Experts of a small language model.
Size: width 384, 60.6M parameters.
Experts: 80 experts in each of 13 layers, 32 SwiGLU neurons an expert, a softmax router.
Below are experts of layer 10 (counted from 0) of a mixture-of-experts language model. Rows are named router (the router's row for the expert), gate (a neuron's input weights, with its number), up (a neuron's input weights, with its number) and show model dimensions 0-127. Each number is 128 + 24 x the weight over its row's rms, rounded and kept within 0 to 255. Numbers have three digits each.
After each expert's rows: "mostly gets" lists some tokens that are sent to it at least half of the time; "gets" lists some tokens that make up at least twice as much of what it gets as of all text. This comes from a sample of Wikipedia text that the model never trained on. Tokens count by the router's weight.

# expert 79
router:115150149114115121074160100152141131115101151143145100149118125113102125113137138128107108135152149154129103116099139098093109140074145151121152195158135115103120103168128110104126111142133173145112079154128155150122151160161072129091135140154194130108141120117148126168149134120138098142149135138138107092124089123130145116143157146150143107112110140110150136118108114121139120124093
gate0:122143109142145086074092146135133156098125150081136125119150184148125104117092129156139136156149147158119122083139125074127127103064065151107159162146092154099143104100113175133144107134147152143166105114173135144124096122076090173163145147143135107129152085115148155141120135107140162123164099152163114110142132169153150165096102151145138139116092151143162130130096093131087139140104
up0:144155141137118143123076114103149135137097109115178134113134113133110117126110162131164115129132124117125122130146128114143158109114072137101132147123127120126144114106133178158114088112162138117147153136130147107142151132126126132105130165185165117155173076143091105106126148155141119088148092123138128162113115100099104126102144107067125112141127146138132116152158116138098133119116
gate1:129141181165132155122144141143124111086133129091125144151145121097126168163120138148110148102164075160135163139136091090106111111125131131123103087163100149153126107160156090107092108162153103133151115126124136073173097156110082115119138127127151104147129131109126126102109109134131126108160135154129123114114141105164116107159109196147134095098102171159157148143128154151145114178151
up1:127128149090127133129086133118093136165145137134164155111120170076187144124172106110146124128122103182126140128176152116136152128136076111115128130130119145183101102097123157090128142089112093058102139134079082144084126073122130114140133162112138107114188094121096157122107079149158105138201141116135060132119145095109145151152106116110126101110099156166127170115109125130098148057138
gate2:139127129150115105106104154141111139118082126143120128130110105162136099076099111161138131120156118124119086112115118112131086174112100125115137133139120169111103113122135107151141119103157131120131083117108129122141106158070127155136145128163069146139091119131164148190162158143108132093120109085135095135120124126070131129153144131144123086134126155128154193112157068190106118097134
up2:124084161139144187117135092111167173137156107090111133136163211090131107142149143145117121118103131115136114135174113151124089143175136100110102105109119134121171128142105088124120082118116103119143118178145132088113101106137168141150111134130151139143126157141202138147144118112093145133117071175101137127132111148125128135157130118134161157167138139126114138095137115085095140099092
mostly gets: "\"", "\")", "====\n", ")", "==\n\n", "===\n\n"
gets: ")", "\"", " (", ".", "\n", "'"

# expert 77
router:070140144101171087108143106169137149123111116108138147141105149128123131115161140128137110096165141149142109108117095090126140156125140147122097095145130091139148099141118167106139122153131162160105112162133138102098130138153100143116152116155121162105126092141126106147165103149174132173100157155134086100105119140127144095134182132139138160145100133112159108157117127122126120116173
gate0:114114165153164126120173112138124146082121043100134136155126174135152112124104144082084125108142144130131175119160126097155131121094149126128085122119120131098146133088156130112092184131145135184122101108144123138142093135147123138118084128116137150142130130162090137141147150090139131128108113128098087122106104136150116122177119159108128083132100133153148095121085115175134128115111
up0:114144150101162072103158108135135131151122140113128114136098172176200132102146139106121145146171127133121125111080110151117113146122092127136120115100131133100124158095097157138123149154127154190123082146160143156123129115112131129118124146119112152151144113154159091168134099115160132123105129140142124074148172137144109148105092161112145150100144137154126134150121137118171098149105
gate1:133118093141172084139146103109133127114128135141139143130110136172128085144137087151161128138129159147102097076150145129111128121149122141157125097123130093116112113088122117110140112127160149176122126115141177101148137148138105109139112147120137110119172111146136125157111128111152141146109063189124114084155153102143091096139134140074123123173147119153142128138109126102109130150141
up1:091137168127078125128166163137131162141111103164136125122156139105115142124143112090079123152147115105126113138115158137126140142084147140148097115091107158076078100117137156125143099141142157108160134154086073097137099133117091146129129127158134170143113122131176102094130141102152112132186084085106081133070155116099134112105108122148141131129103123081115164173102124093080116125117
gate2:147075116129125101108156135111136160153136099175133092112139147143114112101145102116106135159133144120175163114054112135146108154111125132145124149117125140126179097137102131138137136124150126133135094088099110163115152117119125168126145132108109127109128113103161133084129142141139124150157127091172150157146129108143072143127161165134183122115155122139159153117149096074120093122133
up2:121134158147139149134135118122114105128124112135097161156134096080139123125128142155152162117098141140100124114110070161120147137131150133160118116100128099138135124153112165165102104149113183164164143157108103136132126168103133108166117120142119140152136087117121138142117138086114107129145127108135088093118148161113120131107185153138121142174115132091144108109128104127100111147118
mostly gets: "In", ".\"\n\n", "\".\n\n", " dec", " In", "Note"
gets: " In", " in", "In", " the", "The", " The"

# expert 68
router:129169127113124094111142107153146151106066132144152119109121152089170142187123140125152112098116169152160072091088166131112113142084137125101124165136113123195140102137124100119100117111136153091114047095127141110135182135170175150124153124151175119118157123193144126147159132134122123149174152150143119133100118078139139139109124125135169125164141071116149115146122087112121128143146
gate0:103191108103109090138156141134136131135098075107116127152171146187117113137110130176145126107111146148154159101110112145164109161096190107110118141104155141147127112123104076129169148108130127129103094160162121142161162144157127130087151085127117131189067142174157104104156094175118164117128150142155136135132166079136133117118152187130123129134142111102137121111114099140120118124119
up0:125137142147136142130146091153115110130086140118086156146128127119146099123121114126116125100145132134125111109098124209148105103128125132125148110141133106134101166154111116117117137088175087132128093122104126092152109120131128141133094123149179140123137149132134098133110132119151121146122140124157107126143137146110144132152083121138089103111149115137129172140111111108124153099144
gate1:132131189121094137125119136107136131118153120084123107132151137147121142147120120132114108174116130106095135124114144112099104187101129125139096106119116152156121143135144118135091135156147132117119132068155129161127156142141146137164161147171144138132133121136145141133110129171163140136124159121144150134154150123146079132135115161106120121100165138116150170113125122152099132133110
up1:158161120098102125107120099130112093153135130095152157130109099140140143091125120157118192097118106125135098112110120126116110125111136125113156117141158126151082144133139151129199112114156131091120122086133104106131123123179202090112160138138121123118123138103118147127129084136100123145105170158128131136139161109123146133163096098129095121189168151137114111112091162158116110154131
gate2:155106147129139094111161135175167151117107106122117140120086108115174114139147161094163134087071170112158146107141070125111103141149132113128146130108109106130074138146147142138119127108113134113127104106116118146127131165109153089099131104142145121133071159178165119124122109158119128125111137168148124101126121126136131136109106180150150110154136183115139145146128140104149119160129
up2:179139182103134122117140145172100122128147117128093150100092141132162089131136120094158173093145078100119109166121138141128144124142112113169107123139161107152150128125135203164148128156145116110097160150100141163100106165104153110137150139111136115172147157134150128095140155079135159152128127062131097157147105174139128108141126113116135180119081179117126122127126141105089162137113
mostly gets: " Density", " Founded", "!\"", " zone", " Coordinates", " Years"
gets: "-", " |", ":", "200", " X", "202"

# expert 8
router:129170119115147105125154126087142126104086112131161132137111147123127111113132137107198119149132146152166137126142144150132145141115169163127129181144129122099148118138119156120109124098144132104153136133149142096131106147177167138109141077131085154106117147063132101145158143155121103131148114162161104107103117106159107079140091154148139155174151148106151077111129106118128125083135
gate0:088124117103151126131133091075132170137109136164141132162114095071145114118148132131153111129126101115128105078150147156140135122120144105116100122149113119141146165114108139131114148153082138096090126126125100143091158149122142130187163120124147137088118066144105122098159175147129109130132140089127129138129081152155102151167115138156139124157126139097136108144091139167132137099163
up0:136116133106135121100135102128117123126137121172108096079110133093137130161151183149118144107177158105095138173146139163142102185149155088139122110122109132141132125145131160159112134153101137107137151129163129161130139094133117129129141120124126097145127103139119141127112126112129128145098168136152137141145109134136178121068113098090098140164105071146090192089146124152133124096138
gate1:174118118141148088142140132123092108139122094174110130089150145142069125112158123126116169091137143113096141107107124128067127144131107138150103109154132113147113127090152125096162138120113105080106150069128135121086141150090107125114110124088149099090105140158111145101145095126166134093161138125152133142147107096113135151136076157129129143132124139059122116142116127140129073088123
up1:080152135123127150139117117160126150104168115155157161151126156114153122145129130083104137123115076123105132115174159163129163115121127102107135112140118095121158132170111178134170118091119120160120139167121086139125124170163077090161113178120108118131174093106092140119112142121113115134103141151135130107148127128124159129143124107182133133165084142132142123146122123170138164120137
gate2:127145126084108098126126143109173097107100147121127128160080136109126182130126165123161089125147120146120144100118121126106139090152101136137152172130139137107116161163098072116119125110145128134122121143131158115149161145139123156106113126083111114114154139125138116113116125079118122114114128199146091125113166113135147104102137172154099106133110084135114134163163123111116116115120
up2:122123154123111137093106112121138124106113143121088094094123132122146142144141129115103152150138125140160133154131173163087149184125122130168133115148113099122105145076142118118145127153125095132088097159163121147161121134133133126093163158130087143147120155140130115121105138155151113120094148138124144148101155096108119150130155142142156121112135149121110135102124137118158128151137
mostly gets: "Scientific", " Animalia", " von", " Sw", " Dh", " ph"
gets: " of", "S", "\n", " in", "w", "-S"

# expert 0
router:075159121110148114165163072160129143123109168120137067149109143130148106126141181099135114135082120160128121128134126133116086135110072155109112206137138144117145101132121122120059118088157129153123101115132138157127167146129128135152140136176090152130170116115143146126192097149134110159165093148135146096102119096129148106145131172144144146120148134114147134136135102086132195151124
gate0:117142134112151106138130152087111119145145136143143146148126108117168100154121132157155155122127147159111127089117150101115120103138121130169164150134181103094123130147117094117156107142087095151149088121166123117146127130114112170100124147111178098129146174145136121142142087123167082145173139142109068115111146087099127106179117153138116142144120152136145132099086104118107110155144
up0:125136115135174124124134108139168107127103109125104141122127197140127161137083120105123152131122137110148134108111139152136129166100150098105140170115108134122091110094182135123123136102143128088109088121106159138186102132124109095111113141176117109125159143128163141132117132142098163177156090124107143078099131121077123166104149094148163132137107154123148135124127110099129123129103
gate1:093118122086103047109127142119110104121147155094062126164114134127133146135144110139123127119126135086154168072089112133124138129126131188091083116146102109126140137127087131113097118123138107122116112106130068118158100133131137161133117143157089134131108135144147156079132103101166117160085148072156113133093169104153120127110094119142133128124129147157169080172160099085145100134101
up1:092140142141142108099143104126158109137148142146120151155108129141162124095100128113125092107103127154147149137138134124124104117135117119145178146120119150093130123110133132167130115087145151138065140114134116139151126138126114156138108082132129076117135122205131166120107139136071133114119107151109101137150119129152097121104139145189133165145145125138124141171150110105143137112115
gate2:141162127143127065140151151123143148118134117091153096123119132085159124143122152130122102161127091143127098113125178104118190117109107067118174158177184118099157134169132139122105134128130151169129114102137095142137128105126119103155169110163105129110120149151094152124121131172141137137160127140156054064116135097112120121152149102120109132156124165155109141134103139095117172124139
up2:122103106118116117138097122115064143135170144158150116120085118131129105143129128140148099111140143094153174131136149142122119114117119080139121107145126163174117115132116111127166090086111112146152134107082131109084088142095093167150122114135148158144088115115136138133138158109144129149130145152118123124102137111130156113128110131189166130118099120103100117106153119154107142116131
mostly gets: "°N", " Animalia", " UTC", "|---|---|---|\n", " Dor", " —"
gets: " ", " |\n", " |", " —", "1", "2"

# expert 32
router:079148152100140117141152097134146126123169135111137160129126128142131162181129102104114116101094160136155090112107133164120153139163110153103121130171139149111146111148119148103151100122101140174183159052127133125135139162199144128132100128138171184112113192138140135143139111132159101153138122143140138085104113134131093124147137131158130111137102127092144112158114111106134131095120
gate0:153094146102065141129159147141120112106152137098115110120133115153122090136120162128137121104133144123145136165161134105097093101105139105099121110126117123151131127140099154155154079125091146145154205099111124139150128126124138131125178119089151126133069141122137207084140111142154121126129144160149157130113108139127147116168121125139159130180102100156203123088112132140128114142118
up0:154119165106149099099122141123148079154116134076128136102136120124131099123162134115106118132122141089147145129093128167118117111116124138148166124152135143116147110179123132118142134141119141114105124105124131091131114148125138114127095173121122155105167089130176135105050129141118088115142131112119171118114141155156112142082141118109101098092142163094068111130131095151149099137117
gate1:155150112122139119166118139110132165110116125108141133096146127127161097125087108147152124149161108104084111105153105137162138131125139153180107116149096171104148114067123132120134126123140114155168145083121111151120133169108184172129105089172137116116158101109116127138138145125131154109180123155123123132131120132174130131102111163119104147105138156157173142123166096124179156131141
up1:124103131164125146111160098107134102061109121134104126132076124130140107164135101141123150134115154116142159127120117150135146179122124153133102084136116171150125143082126156145164142129170142159146105111135127121118117112137153140148077147102106119117111121124136138118126126145116136092103132157143088164113134180141158134093120096170153135144113103212104147107157115145077073136125
gate2:084139159150127105156076110163138162115110096172144142122110086112120137126101143115120075163089138092124129118110123140142134130166066088136159136142121179112116106105134107121116120096156133170141104100135113124177133106152138103110165109121151128161109165147109155105134102130146159121113127095145128110096138156125140127149119136089127131128077112163131148129115108112133091107118
up2:128120124161074162095125198104130133127101098127141131154167121152113162131109139120132099147107118176167094148133147096129092155161143127102106143106143140093116121143108133102136129102140089203144065171102098128131159138129143099117108128149105113127106121167108109119136138141157123137172100137164143172112141114112163078151144118090123123171106112161117110103106109112149103070125
mostly gets: "ach", " \\", " Mc", " chronology", "*", " Ha"
gets: " at", " |", "ach", "-", "ac", "as"

# expert 35
router:077156138105163078156151111167144128157106114147169092175130148104090108104145118114120108111066154149172104088158107129110133180153128128118104093151085097132135105137131090100163113122123097139087157069129167135131119143069117131103155105141122122132120108079152079131162144121151126160143094126143159103108118132140119083142161137162124150138130109081136136128121103120110140129079
gate0:158111140129146096073082135132148158168106137117146119124161147118127124179118157152139160115153174125125117148115126126146206167130106102146121115116115137147161166126129106100125113147164094141143117154133070083121113155107091119161111168170129099132125102102158127118166151150153101120116127083122114121117164143123134112138108165149118150119129182118113105160108144123141094050122
up0:125130163145121109135113160135099147139110121160125135133161131136090128147120116102130122132125109115125122142141089144146077114092133176109170174120132090113081134127116135124111121118123115150097146086131103088124134119115159135096091134108129135155155086109126150147127124138138141140110164148125122128095123142133139151091115128142139145131144099120117147142178116163144126120080
gate1:118116130130110145127134144071146139127143136161091080124122091113140086102120110150154181134148112137147148117116166136090118157113126133120131121115108152091108106100139139102146159141131080178134104141159141121107131143144136179126130124088148112168123110116133115149092109122090120146135107071139115136159104134097147144113123098128118084130111104122103173160142120129123128130080
up1:111141165138124126103095116141138187126110135114132152112181162128107133146164151138144089135096104140112166096110157177139114133142144152135139129140158135116175123118113114111133151138134095091102100118151101134134142124125117120124086117120133125106076122125113143093117157120082147136115152158108104102143074133111118177121083114084101141113152110133122159090116152109125194126120
gate2:126164149140103131110152119122138092123114114117116114109141158139120131146167078117114097135154134113117175103151119101144104126115129120126161138112159131137121126135136150105126141149136078106129104093125136109136167168105122124128127138115165092112114101109142107132089102108070115124166145073126127136129127092122090114126162116100088142127157093142146123117094092120134104162121
up2:139137141132173093164154121136148115144134122107107152116106143155111127150114175137139120138132159108183119132146088183117161164107156136142126133093151121133125125078109174117095126141116119114130141151113142149128120089129120156111110132163165135164126081130159131101132156121131120159111126128145090104114140129120129155102136099128123121088138135112090152142123149156114178091095
mostly gets: " city", " town", " station", " village", " building", " School"
gets: " the", " a", " city", " town", " its", " The"

# expert 26
router:125153128113124125151156144166158141135053137092142096145118173122113129134133155122160122146117136129134142115116117123135106168203153148090100175129149157113151105138117122096149112114151146139149138101139158154113134158141104143141072152159144138153095138112153100136152127120163110169148126165128170089102110111130122127134148145152130160105116097092166117148110120110114133129054
gate0:098139166148114118109129082131130125173117131129155123136116150111108114145140145155124171122161133142137131130131083133049137121087073155140143114106128143142130065109126137122131166163117090111115089101152132086129143097120131150086162134157100149103130144132150163123144158128092114132119129129154071161155132104128142145113176122154161114139145086157127123136143144095109120150077
up0:117145158079127156140159178163106167100141118153106121140106136129191110151128127090092132135098135120124157150139138098129094101112114173113180137180120093118181121178116094137133143108169092124153130132138118131175142136079127148084161119126140148092166131121112113132121101123118096152145149126109137114159109175137139144082126115118128121106097132091086123090132064127153139112096
gate1:130085117155114138163131153158121095127103150190105125131075150139160112118116129122099145163129103111176132170090112139161113103154141159134058091134140108134150125153069129147173150147097117102171143151081159092110113120158135089133102086080164125150116108157165122084115123023169104157093164148103146140161120141118166117162140142154115091088118108113136102142131136130143129132159
up1:119127072104167120138126112114118153122146141124121127182065114181119134129123146145102126157145146098090163100114115137131106121142123141126142098144118131128144185145129115135122121147118103155107151141147120159164152127122125151173146162139108146155152137136090105122149098142140122130134134088134151109145111147123097119135172113083111164115148114105117150121136142148153116156089
gate2:168141153141127100125177103150136133062111116141122109126121127146129112158119147150104067144120117113168157136115108109091132160139111134156126126176116105160109123145113140128138128126122126155100112084137154130155088146160113138138147150098114165144099123166168114078149117132103131139151160144123139121144126086117104122143108123141121165116143186101148140158146135112149154097120
up2:154140113124106147170127106141124150157116108145141117101113105107123126116148126169157142107134135128136125150141151094169108145113160106142167132155118148114084101119105172144150096135104158145108189159145125145127151128124099123120118095152115133132169112141119090115141148132171135154117095146116135119091150121121112142101143112150125123113099111143126147122132128103142110114068
mostly gets: " K", " This", "-K", " Phylum", "Population", " attended"
gets: " the", " a", " of", " new", " for", " in"

# expert 14
router:102143155107148112171152108124139137134135113132165162133115148089137153096159102095141103138133125153137128104118138124132106135111144155129118138134143162126141096147119162114082097116118126139100088136128138160122126126104101133112146084147126146180046142100138115122128136146123087165130177137132159090110118123169083089135116144145124091148131153089145065112120115108115090117115
gate0:147150137156141131134086132088122082113117142124120110135120093184098159143117167161136088143157106129113125131123112134147129144163124116133114098164157164118096143141087140097100124134119145148084149133129183086097077128136160134133154142142185115099113135140179140151156141155081129114112124111129131133132162102105137136150096102133173133139169181139119121148124098119116105136158
up0:103119145118136135137076095131105129091131124116100105187091127120152136134130098151114162137136149110107135099118116134094136121142132100169081124073147120099125143112111163134146116113150120081167199138145102133178130111126140093144138121122121127109104142143115140150148121177127153103103126130137106118133105113147133192127106152103158157138101127139168106101157106130158139116150
gate1:115104140105141156155124148086108127099189111182161136125121131121147116149142117082142133094151129119108123108171139172128154132132126142120191116144065138121120142162121145139114129140125153146128135134137156098164123135126134158119139143119125187082066136081145139152111150136132098129130141112123088147131150103164143176077155136125130112127142138162097117155106149105141178135132
up1:122085125141119126158099079165112142123114181138098141120186151112141092107138128145148114093145130067122149133133120087112124152117137172112105147126111104129147151159112093113147130168118139129166133147133134141143130117137151134099133121145086151169125118126123179121089140139159131192162138135113142111128154105126153086148122107116112107097076138129144160097143124147087094108128
gate2:118109110146127160156132098107123148102127131176149127163106095109114128103152122132100156116122066116133141093114119143116139133168159132122094101120184119097130175163132100098141114114089137140140114141096111155111137138134090156126109120099118144079129104133161142148135115130131106199171105116121127102146094123107127135143115102137150133120157072110121113100132127125155099139120
up2:113110146113136091121126138120138140128142118147147148137085131133158106121138140134128127114142122134134172174183168109148128102074171122158127126118086142122130152128118137108135103171126116163099167143095118144132157159153141151111144170112145143172128093114121099118110152124163129134129113119129110096131154114145078125140167100129111118112095167183131153130125125156106140159099
mostly gets: " Synonyms", " Euro", "ro", "-E", ".I", "-S"
gets: " \"", " a", "ro", "o", " |\n", "–"

# expert 17
router:081156131103125131110129101119157119143116143112139103141104160073102099147128123111097107141144152157152123097112096161154101141079150141154098116153185119100148079136107115111104107102128162123141123138121160146113134150146137122134108140154103127120114150099139107147139170152108130134173062131121138084101122119143131120159131160157146118099132154107120150140099123089109161111116
gate0:125117118140099136128121101107192156103075091088142095113163132103131083142122141131132105104074160089090122099115130142129121138094113131114139144108123159129143146126098115143120152125126162174108122113131142096184102131133137096117112187167116078088140133131118131129134136130147093172131137137115125126104122092094104148092151165106145117092144131121136109108163127127100157114135
up0:107142113123121135142127131145110086135150135129175097126098102099152165148188123137146173097107155108130095093117177124072124137144081161143152145118138118145174132160121117119133131130098150215128128153144124116131091132137126138080166091134087118111078124112063092071139122147134118134157185108144102126145115083088145097142109095105142107145157127139088119087125108120121160136120
gate1:149106131155122118140152141129180139182102161135095050118132109117156086116068118115103116173105129126125156167152142108118173181121154142112115152135114142153174111113151119137107123084104119161134129135124121161100130188132138151120107180098152095101104117123155122155153144139166136117139124159142143157162157182143158145161092094140122165158101129114123076126074158122164129143113
up1:147118155087084105116164140127118105105136171121145167172092108150127064157131118130137142125122146137152122141129153098121131130131116157145137113151109168136126163130129145092101131141163144158104174132111168114108140102111143109136105087131118136063113157159133135153100101103151123138113146184123135116124132124149109117172091126178074158145108164123138106139118137171122173115115
gate2:128091091113121130128131124139136133141090157095180102098174099122142135111102088099157134101160126123100167086122136125129117175138085102130100160089165093077146125173128119151135133131119093113132127137150113146116136100110108161107161156169101111125171098151146154106105086159132134126114128107102130099138154150106126155111109107147106126140093154110163106092112125128133167144118
up2:092145174167092093141107101115081159096121154136113093126111139077107123157148146145112103163099133167151167180121146128146106168118152118147145145138112084095120122112089124088143129140123103117094122126133140154108187132116121111095098089152141121122128139122112091135150094098125189162191103137174093115127132088128154076081162101114151146141110101125145130108117167110114129104112
mostly gets: " UTC", " Animalia", " politician", " Northern", "°N", " footballer"
gets: ",", " United", "\n", " of", " in", " County"

# expert 21
router:124136154109140107074155118176122104112093146095163078117108130165132101115126142107134096171103141146157147109130092103132119135153103142140141170155166158096132127143119149107139103165123152086129138127134160119121118144154132121117183116134117078112180169110138102141134157146136103131174170146147156126108120104130132108138137147135158118094095145092164084111135112102097171134087
gate0:116091132169120111110139137143098111140078158136104119096175107161141120165137129111129095119105131147145098124129112125151176119103086124107127146133108123123103157104130137095144131177119121146122114108159136119131115092109162118099110159118144118183118152118136122125119155130163088114092123096126123139116154112156122157127112136100138139136117156168134137150106081100115082107106
up0:128179088125173170149141139146095113083163155148089120116132148145146130088139133142119102158152133086151146138174148122115141114130149141127146190094083171093142119147135147145103099138157119130167174144134124067141138118098123082145109118131106165167120115124137141163147129111093176130086125130157127134087142164156124112107184104099128148112116125071120138132111129097101159130142
gate1:208153136150137139104168125096151136124090126153153112103128136164130106094106154087112131171113081144169157140145092162138132061133129168128119145164126129112121132122105125106161129160106177187119124130125102141131094166128124097116161146125098123143119114143135167161142148159128100125138175145145114107094175146120111154133116131107147102160111134122133120135137112142130124094148
up1:087071116156124135101112120168054134167121136133133095143141154138139097132160114117153132142107122096099090144151108122147160118146118110085151115107086134130116080147128151134130124102125142140102116128083122117133125139170112160105125094178125130085141120140120120117139162140184135140122106166125121135115139149116211172093168156138122158115099136124115121112112107118112126100099
gate2:094139122110151119103148115143109111124115111133151120100127119131083145186159169138133159104148127128127130108135108134106152133122074186097111071117132122115121136131138112137135106171108156144076119151123088121134149140134131134110155066168144166107127116124115149122135145158100144101124101122176145101156128140128132157140174183142093170133091147141133144110082122155115118130120
up2:132115173096114117112144155099119137141135130107107139107140119176131130141104140107122094107117141130126133158149103126114187161164133118118125123124185133107101103123146073101173139134124088153146122091118136105168127139146083106138120141139138099169135108155155139154085134121177105084142156154109142118116165091109107099100119111100169128126108115111164132125110134142121143125174
mostly gets: "″W", " Human", " inf", "Ind", " Loss", " FRA"
gets: " ", "f", "F", "g", "|", "0"

# expert 18
router:093151118109154112141141132112121145119201109148127108135090146119122121151151151114114127124154144144139150133096125129121149123092128142185138154139161115162144092136107097117095102126135129124128136161137121101168144129177161157122119116140130107099121174123135106128141107146130118140128085148144140102107097124148086145152134133147120124120065083127156156131102114114142150155172
gate0:127139055110102147165099121118132133134117174146129128116188110118116102124106127141113107158080109121104116114121120161135158083112101117114130103162107145106156151147110112135153138131145118111123105181117164163107170157134126151116090117143141137111149141148150132132101097112158104118192090140134126108125156137143141107090173121085132131147133113149131124109143125128140139095153
up0:128123125144114125095121137138172120133147172133106104133142112094134115136127128125168124081118133100147139128123111139163107135084152118136110103108133156180101141128099094147134142147177099141144112069132072164109125148118132199125072139112151192132129120149178089121118141085144127116121141159136100106137134125163138110149085156116114099134124098137186178102158104124101141106152
gate1:145131148126154119140142122104140126153146150165130152115152085101130134137129163110137094127159112108131126145125155090157080114118150150161109107158085129160126105171109152162107120128080113073135100124125120113126136149126103160158098126150111110151164132159097132137119090096148137141132159110099125131133129113136104178140111154105107109129106105102135147145115126168105115136129
up1:107116119135132143140124109094151130158100142156100116152112115118105141098141169131132108109110144111130115124113134109112095106160132156147133124128125115108112074128137097147127154139158173090132142099106133140128138189093107165130150133125162160134094127189141143108122109129116162124141107134116122135098114088132145132120140153097141123160146101166139133140116126100109160097132
gate2:143138133095119088132126137153149120099126140095151147113136096162078123138133123145158099140121188167145087148146129121111140150120110127139116123143055113128084131127119127126099157156073114124130107134064130113087113149137161119151135098173057131167112131157116116119141140100134145144152114113109089128105117100143094095124160153119103078144137167118149092120088140111118129129129
up2:119125100117127154102103127110117105120130120144102101174120151128123075149115180094141098151127132125099123141109145145169135140136133152115150097173125163139042092148133111129158105143128115143140118116095120092165182135120159084113132151126157094124141136113102176097114106124126126146113158149141150145139146120161124118086122123131118125120116110123097129146147119152133136130101
mostly gets: "°N", "Scientific", " Chief", " Animalia", " professor", " Synonyms"
gets: " of", " the", ":", "us", " ch", "at"

# expert 70
router:098138133101151112126144102166131163097084152171128116152107164107112128083160110136097100131140176148166106092131111118113119147135099150158113175135159114112142100157112115104106124134147125070074067111148190126092161128127130133133096115128140104099154136182135123134166134139123101163128158172105065114123105096113175135131108152141157138153144160116131133153113112123134120081102
gate0:115129101171139087148156098133150145169139126139130110141135167155134073132127114163125114104107156148100096145164103135119119127123083129115132126093160157118136096135105133111184106145124107142147145089164141104124127102146090142114129120160127139157131089094117152110093155086116171140127167126090119125124045105128153105079101136133102175098118136195150140137137125129157117158113
up0:132129124134123189165102124105134125129117194097127125117116152144064163144150109116110117162121135159137112138161088125070158122148147110133137108143203130140118118076174137097144125116117103126130133133176142102095156096148144108112134116129138145190101160160098102112126142123128167168128159111116142120154127121091103121092111118131166145107124114127137111120105096134162083167132
gate1:134115125134096068075094123079127152167157145165167168127113125129154116147153126120151113158148202100139126086139107119123101103131162162112120185118108127114117134167128097123138097154110186058160119125128160118143114147133114098102149156122119107128110138127123113116144124162100128132149146110066127138068111141103101093153139141147140153141105108157138120113137118112083114126090
up1:084172166145132132162115145122148145138122144121119118165142141125097176123146103132091137140132126151121129141138114140090119120155151171104121114132141173098141140113116146142144129153113134093111119161144173083132101129171151128106129152135130121106090104152123122154066127133164115150106136138130100119127113119119124102103128106124152153159179094130108165116119127118120095095134
gate2:146110136104122122140135056094134160132141132126149175131105136196140122152145168132151117108111172127130141125102139111176120131099144161088126120112125133133148159089096122132125125127123104140085121135160111068196117159176194118148137118136124136136112134110132106136105160107107165145126144162119159117107093113132119157104109112101144128127129101099121105082156082115107085072137
up2:157113195127122150124166139141134127100124077124091139135126142134121135131113160162153089101115133161121160155112147122142153117136112110132168176119142150106151122148135146089073125098125135129107080136151194123134178145110155081120104117150173142126138135093108163095117094088121137089150084123122127143127081141152117125125066164113126136098111139112126098113086145115153173119130
mostly gets: ".\"\n\n", "\".\n\n", " Preceded", " ==\n\n", ":\n\n", "Note"
gets: " (", "\n", ")\n", ".\n\n", " \"", "–"

# expert 42
router:118169109106115082130151144097146128119108145137161114151109157138146093108148153132110110141115154156156151136140126147140100123151178137158113173145126071097135115163115129103114109162126080126152100163170149099143160142137138143112127142131121152125113110141142156137121142165155100159104127140124071095119100111113149116144129143144149129124088131107154114129106130138108169127155
gate0:161119134146107092096134102157149153159154129147129154140125098109139156132137094110072092137165129150154117106158122141109105133145142169164108095107132095143127143132115144101127135161092113207125134125138091127123115152149147145109095198117127161125126114099129110145123114189110105107128152116116091128124120080064116136128154118152121106106144120168104167148141126119126073089131
up0:075147108131124119165115198142089127098129143147132085140129095123164080114151153128124107124099145154086090160077129132137125126144110116150098160151183081132150156114145146156169127120138114150134141096099119087130094089135099138143077150109060142059159123099127126122137137129150122154150134158102101135115129102122140131163161124130094135152130138128086153151121104108136177116093
gate1:134121138128140123137118134156046152159133124118116146133138109162112154140116118105142109143085118128094111084178108122120153123149142111130111129132130119153148121153099133146127112138130102122146138130067105094129133130108130104146133092128079101124115111092127154109125139168108150111124126108156095147116135086117134074117139148085124129108120127135130125174098108101133127146132
up1:100166122158114169154138135123108114137143154109149127074136142134145149142159156135126168125136101147099127132119115121146138123107129124139109136122126145107140124116123169125142106083087144082122132161125102108106108152163138136173172119099125116131117089133104147134093158084094151103068156115153112157100109123145172096136138137165149122107109135172145137137122133127131079139086
gate2:104118110150109163148173139062143140151178178126118105089168103084110094090127113124118155130089144094120158108134138086128166143140129142154109110133122116124153097132132151107124116162146114144116134102145130106114104096115095178148135167129136137109110134100133094133113109105126142164112106105104146134099133109079156118159146126119128061101117135128100172114085123089086154115127
up2:116139136138140158159085162132077129116107172107133138128136092110108164145172148119122125134147124138121143100177095170143112099155093129151133171127146158109154136151089076155107120141155144106132165143154121168104113108087146142082173151131123150096150124118101103117131120140103163145175162119131143139168120082144152144110153125101135164127158100142118106136142139116088160139079
mostly gets: " pre", "See", " sub", " mid", " o", " al"
gets: "==", " sub", " pre", "-", " o", "==="